From a checkpoint of a small mixture-of-experts model trained on Wikipedia.
Experts: 32 experts in each of 6 layers, 160 GELU neurons an expert.
Below are experts of layer 4 (counted from 0) of a mixture-of-experts language model. Rows are named router (the router's row for the expert), down (a neuron's output weights, with its number) and show model dimensions 0-159. Each number is 128 + 32 x the weight over its row's rms, rounded and kept within 0 to 255.
After each expert's rows: "comes before" lists some tokens at least twice as common just after its tokens as in all text. This comes from a sample of Wikipedia text that the model never trained on. Tokens count by the router's weight.

# expert 10
router [156 106  94 139  77  32 139 165 102 155 125  64 111 138 141 151 131  97 155 147  81  91 117 114 125 107 193 108 132 159  85 115 112 100 108 114 103 142 142 159  95 137 174  59 126 128 144 152 152 126 194 100 156  99 140 134 135 164 103 114 131 159 161 142 194 147 129 124 139 175 113 108 112  86 131 118  64  62  99 105 171 114 120  76 110  83 157 146 140 121 140 154 154 108 166 125  96 188 137 100 148 152  92 120 154 158 114 142 140 140 168 140 149 146 130 128  65  77 107 149 145  68 161 107 145  79 152 140  94 144  66 115 167 116  54 219 123 151 129  91 146 166 156 101 147 144 213 137 144 130  97 154 139 127 107 107 175 151 182 132]
down1 [183  92 118 124 119 147 126 141 152 134 126 165  79 188 124 129 173 135 146  63 138 130 134 174 131 129 166 157  82 131 109 126 149 126  88 155 138 151  95 113 134 139  90 156  99 155 128 144 127 129 116 138 143 108 150 199 152 125 124 112 104 138 171  67 195  91 116 143 187 130 114 126 104 102  46 135  98 156 168 171 143  89  83 182  91 109 134  67 109 132 178 145 110 104 109  96 125 102 155 113 117 123 100  99  85 128 162 160 122 161 113 135  98  49 113 147  79 191 129  88 107 137 120  95  50 131 196 104  68 148 157 120 149 162 116 139 118 146  76 142 136 150 201 140 100 125 120 161 159 159 142 112  37 117 149 154 177 178  83 142]
comes before: " of", "s", ":", ",", ".", "al"

# expert 20
router [ 67 120  94 144 128 141 165 113 101 112  84 104 114  63 125 122 128  75 145 143 121 131 157 151 125 124 145  84 144 134 115 111 121 207  76  77 120 119 142 142 111 164 134 105 107 123 162 119 133 104 152 175  70 162 103 201 153 132 108 117 114 201 177 120 196 125 169 167 164  81 127 107 143  95 141 154 102 135  46 132 172 141 159 129 136 105 126 127 122 100 154  81  74 212  90 110 188 168 107 122 141 120  60 130 165 138 137 110 149 142 155 120 124 148  72 201 145  97 134  82  68 119  86 123 155  55 154  91 141 151 103  94 151 169 129 179 114  90 113 176 170 157 154  96 158 129 129 116 136 111 101 151 101 152 115 159 109 105 136 136]
down1 [146 142 104  88  68  79  72 143 145 160 131 113 133 162 171 133  99  83 128 129 151 109  83 162 137 155 116 163  99 112 151 118 156 118 107 167  79 112 171 103  91 173 119 125 146 203 166  86  52 163 146 124 120 107 187 132 127  78 112 158 148 130 193 160 122  57 160 111 143 139 134  94 145 113 159 148  72 120 117 119 135 132 100 186 121  95 183 130 142 192 142 107 109 164 107 141 167  65 144 164 148 181 112 153 128 120 181 111 136  94 104 145  85 118 146 168 134 158 110 127 110 109 133  97 100  71 140 124  96  82 131  92 131 178 117 128 101 119 100  77 129 175  45 149 125 145 150 148  84 125 145 114 109 141 109 206 163 194  83 114]
comes before: "-", "|", "\n", "==", "The", "In"

# expert 3
router [ 80  94 154 144 168  68 171 163  56  44 141  76 152 105  78 109 161 134  84 163  85  86 136  66 161 151 149 134 150 129 112 136 148 168 118 134 102 114 121 178 147 133 144 106 129 109 148 129 147 177 204  90 124  97 130 170 123 119 125 132 117 103  81 164 146 142 127 107 161  94 158 136 125  75 161  93  73 106  78 118 183 159 115 106 131 138 161  69 139 109 193 106 141 213 138 154 107 132 165 117 119 117 135 115 142 147  70 104 116 146 164 158 159 164  70 178 167  89 145 205 132 150 153 135 119  97  61  93 130 124 111  93 175 156 104 135 117 142 117 121 173 157 136 122 170 110 188 112 122 127  94  91 132 107 137 103 128  88 137 126]
down1 [213  98 106 132 109 182 171 190 114 169  65 137 147 122 158 133 128  31  99 108 137 128 155 175 137 110 172 159 125 149 102  44 119 109 149 132  59 148 166 132 105 125 130 158 124  72 186 125 124 155 103 121 109 139 149 193 122  61 160 101 139 111 113 155  87 105  84 155 125 139 109 132 131 111 136 122  99 140 128  98 109 138 122 101  84 131  67 138  97 107 136  66 180 133 133 126 108 173 119 119 181 157 198 155 138 111 127 133  91 108 116  95 161  82 145 105 116 120 134 145 107 175 164 115 106 192 133  80 118  80  68 111 144 153 147 147 127  82 123  73 158 116 119 137 148 137  83 146 121 192 150 172 159 183 100 151 135 108 141 160]
comes before: " |", ".", ",", ")", "–", "%"

# expert 23
router [146 105 170  85 167 144 188 207  53 113 168 122 167  73  94 120 132 118 130 105 139  97 148 142 138  97 169 139  76 143  67 137 100 135 159  71 147  70 153 114 115 152 110 116 112 126 174  88  54 159 158 108 103 105 167 116 154  97 157 105 101 151 144  92 169 124 104 120 117 179 138  90 113 111 142 175 168  96  58 106 150 144 129  79 152 132 120 101 142 182 155 132  89 140 106 172 123 205 119 143 138  93 142 138 184 169 133 182 141 126 117 131  90 111 119 161 174 110 107 185 119  92 139  98 157 105 161 109 136  64  89 126 152 129 129 138 125  87 171 117 182 185 166 100 130 131 136  72 169 119  95 118 102 145  98 111  68 130 104 135]
down0 [ 64 166 118  70 146 158 135  99 163 111  90 135 115 127 111 143 156 109 136  83 115 122 122 124 113 141  96 145 152 129 100 128  85 116 171 154 130 143 136 116 168 218 167  95 122 113 140 145 187 183 120  95 158 134 149 109 150 193 221 160 174 120 161 142  86  89 180 190 125  64 111 136 132 138  83  92 207 173  89  84  94 100 128 102 133 134 194  96 132  98 117 125 137 167 143  78 117 139 100 155 154  84 122 125  56  72 129 153 180 111 108 132 135 111 162 135 106 150  88 106 100 156  70 113 231 154 112 111 114 128 100 109 114 104  75 120 158 181 121 146  98 136 133 137  95 122 124 107 114 129 106 153 136 130 113 153 155 115 150  98]
comes before: "ed", "ing", "n", "t", "ment", "es"

# expert 30
router [106 137 123 120 108  97  90 116 112 125 117  89 154 136  99 146 102 115 125 125 120 137 147 133 122  96 135 129 128 146 120 108 125 130  92  64 105  87 152 124 156 128 156  63 156  98 208 142 144 128 167 132 107 130 171 165 139 185 168 111 100 166  98 193 116 160 166 105 179 140 180 150 122  90  85 165  69  97  89  95 114 143 159 100 140 140 180 102 143 152 140 135 140 168 179 125 147 138 140  43 175 140 116 129 153  92 122 193 123 118 124 175 173 133 121  94 167  45 119  39 155 143 146  85 112 107 106 130  99 120 163 162 156  80 156 160  84  92 130 129 128 119 144 162 149 128 138  98 219  83 125 139  81  50 133 154 104 165 143  82]
down2 [ 73 162 120 145 162  91 105  83 116 169 121 183 129 148 140  92 128  47 163  79 124 134  93 136 175 154 148 101 140 172 133 135 118 121 135 136 156 169 123 130 107 129 154 103 156 109 102 109 181  96 148 124 160 214 133 161 105 105 119 150  41  85 123 116 138 113 168  94 123  73 133 182 155 117 123  61 106 183 175 175 128 167  96  50  86 121 164  99  85 109 108 108 130 164 117 141 118 120 112 133 167 109 108 183  87 149 153 143 122  73 172 115  76 126  90 172 105 150 160 115  96 113  99 129 111 148 110 172 126 110 138 159 123 181 100 103  80  94 192 133 159 123 164  48 122 124 138  81 144 113 173 129 114 153 146 164 146 156 151 157]
comes before: ",", ".", " of", " and", " in", ":"

# expert 1
router [117 151 130 185 167 137 103 129  95 115 124 108 165 111  56 151 162 106 120 135  76  96 140 107 128 104 127 106 111 101  96 185 163 125 123  86  82 101  99 149  92 105 112  72 114 154 203 122 122 175 155 166  78 120 161 187 138 163 162 106 130 141 128 152 139 141 142 161 137 151 143  74 140 131 155 109 105 124 124 115 123 107 188 130  61 112 108  38 168 153 111 120 174 155 103  87 101 207 162 128 181  98 162 136 159 162  57 197 164 156 127 174 133 243  99 118 159 167 126 111 104 109 146 121 164  95  83 111 165 112 130 112 127 118 124 139 127 108 105 110 149 106 128 124 111 132 129 122 130 122  81 108 139  75 148 128 124  57  99 162]
down0 [169 167 114 139 107  85 123 206 145  80 147 124 125 124 138 124 181 118 150 120 131 110 171  81 124 155 132 234 137 106  73 137  73 139 162 128 112 143  93 147 123 140 128  95 109 180 202 161 192 112  89 158 147 121 155 138 137 159  93 137 138 148 161 117 151 112 111 101  89 159 148  88  87 116 122 136 155 147 143 121 148 105 118 161 134 111 158 119 127 162 115 128 192 158  88 119 132 102 186 110 161 121 149  84  97 135 120 118 181  87 141 107 134 119 150 128 121 141 182  87 114  96 133 107 110 147 139 142  90 165 128 192 101 109 147 180 112  46 207 119  99 106 102  89  71 148 140  99 153  89  63  61  75  67 106 129 114  88 140 145]
comes before: "\n", " The", "A", "S", " He", "C"

# expert 21
router [ 77 129 117 109 188 134 110 180 117 122 115 114 171 116 188 133  95 126 162 161  99 142  79 127  93  79 170 172 174 143 136 151 164 121 146 123  93 150 176 118 131 126 210 143 139 122 140 128  96 154 125 152 113 120 109 158 127 157 154 142 161 164  71  99 150 158 129 117 141 185  98  92 127  86 147 190 119 105 104  78 131  98 134 138 136 142 182  29 160 108 127  68 149 176 170 126 118 142  72  79 158 129 138 112 143 157  90 133 118  89 133 119 127 103  50 149 113  77 118  87 142 129 161 104 140  62 120 129 141 115  92 128 215 134  94 151 108 153  95 103 147 162 140  87 160  75 155  82 182 143 133 109  94 134 185 125  74 131 126  93]
down0 [ 75 164  91 124 154 130 135 144 154 170 112 134 104 154 131  97 215  32 125 144 154 151 134  68 146 125 150 100 180 151 111  93 105  91 106 161 137 141 184  86 136 145 142 142  70 102 125 110  85 142 171 140 179 161 153 123 113  95 150 144 133 133  98 116  66 153 138 134 119 111 164 115 161  78 159 131 129 161 128 142 139 122 201  98 107 144  83 166 116  87  99 192  95 119 180 157 104 166 137 120 123  92 125 136 116 155  58 135 137 146 113 170 118 155 106  78 121 113 134 128  76 161 118 140  51 136 111 111 127 146 100 125 142 126 123 176 115 116 103 152 158 203 140  94 115  86  57 103 160 166 122 180 180 115  90 160 104 131  50 152]
comes before: " the", " a", " 19", " his", "d", " an"

# expert 0
router [116 120 113 127 183 115 135 102 107 121  99 113 142  81  99 132 104  98 114 166 149 103 192 129 118 100 228 132 124 128 113 135 111 122 122 103 120 113 156 153 110 148 176 109 136 139 120 159 145  91 162 148 168  88 122 139  71 177  76 122 147 168 142 133 171 149  88 125 114 149 106 124 135 135 138 112 136 119 154  56 188 143 145  88 126  77 142 140 186 111 231 146 103 132 162  98 136 182 109  85 121  90 113 137 130  94  49 105 127 148 130  97 168 157 120 162 150  74 121 111 150 108 181 167 151  87 141  69 167  48 112 119 204 143 163 158  89 137 133 108 136 159 129 109 115 107 138  98 196  70 109  96 101 113 140 158 159  95 185 106]
down1 [113 113  80  89 120 152 153  83  43 151 135 123  95 119 106 102  86 147 151  93 112 111 122 103  92 149 132  96 176  91 151 137 151 155 119 118 153  79  88 129 155 146  93  56 109 121 126 135 163 159 130 123 180 145 143  78 128 109 133  96 131 179 164 172 136 128 136 139 139  90 197 134 136  99 145 154 114 139 131 197 131 135 141 143 145 163 158  94  57 100 124 131 160  90 180 165 114 107 175 137  86 198 128 129 139 103 169  50 128 101 146 101 144 126 167 127 121 141 124 109  95 124  99  99 176 148 166 151 145 100 126 130 105 183  87 129 131 146 171 103 192 103 131  50 114 152 148  59 140 178  64 194 164  96 100 182 138 157  94 125]
comes before: "s", ",", "a", " (", " and", "ia"

# expert 17
router [114  96  97 169 135 143 165 174 102 116 132 109 185 124  86 175  68 137 146 139  50 119 110 130 154 105 120 161 154  96  84  91 115 141  99 101 132 129 145 202 106 126 142 147 145  78 177 145 119 124 137 140 134 173 129 135 221 187 139  91 185 140 135 149 122 101 141 131 131 131  93  91 171  44 113 143  83 132 164  79 167 167 105 110 125 120 188 104 162 148 216 134 160 142 105 126 111 164  87 151 173 144 150 113 155  86  92 178  92 133 187 112 125 144 103 138  98 131 131 112  99 120 139  61 141  43 115 110 149 131 116 125 171  87 124 126 134 106 107 102 122 106 127  88  70 130 145 106 170 118  92 150 155 138 113 143  76  75 167 121]
down0 [196  60 139  98 163 122  74 108  93 157 151  89 150  97 109 143 170 137  83 136  73 131 143 148 117 127 128 123 116  64 121 174 173 157  65 139 152 117 125 194 113 102 122 155 120 105  83 116 154  93 128  96 102 116 111  65 127 124 124 128 174 141 138 175 163 119  94 162 161  49 133  91  83 127  86 105 111 177 101  50 117 172 126 128 147 128 103 106 153  75 116 138 140 188 118 130 131 121  90 112 204 126 122 126 124  93 121 144  97 174 108 147 189  54  87 126 130 149 167 167 150 118 111 168 155  69 147 143 128  95 126 172 116 134 158 102 137 131 181 151 113 159 103  99 141 130 175 180 115 140 159 117 164 161 145 151 173  69 122 165]
comes before: " the", " by", " to", " in", " a", " that"

# expert 26
router [127 153 118 203 175 103 152 117  60 119 122 121 107 139 101  93  97 122 119  96  94  93 166  89 134 127 168 107 138 122 104 139 115 196 114 134  82 111 116  89 115  90 127  81 127 178 206 103 146  98 174 126 141  73 128 107  89 167 106 145 121 159 164 119 119 137 128 154 148 125 122 161 154 116 177 106 117  64  82  95  96 127 106  99 102 113 150  91 193 158 131 147 127 166 136 106  82 122 100 150 165 123 158  82 150 130  64 155 106 132 119 159 198 138 117 133 124 145 162 131 147 104 216 139 168  98 104 115 207 157 104  81 121  72 111 186 119 111 196 120 131 163 121  74 157 160 146  63 145 112 162 184 158 174 127 126 134 117 164 108]
down1 [178 147 133 109 121  84 126 119 153 110 149  99 159 162 142  68 117  82 143 128 148 108 150 149  72 132 199 118 143 130 133 140 134  58 164 134 151 106 151 112 123 139 153 163 109 161  73 147 184  80 148  91 119 105 143 128  82 174 191  98 150 106 102 109 145 150 127 146  82  55 150 135  89 176 115 151 100  90 146 125 162  74 174 140 161  57 145  85  95 102 105 125  82  97 148 134  83  91 133  94 132 135 161 124  85 105  88 210 173  83 118  83 160  98 138 114 175 152 104 188 146 180 128 142 150 182 119  73 151 190 103 141 124 133  82 173 156 135 131 158 119 130 133 132 152 131 119 155 124 156 118 150 100  91 193 127 143 109  94  71]
comes before: ",", " of", "s", ".", "ed", "ing"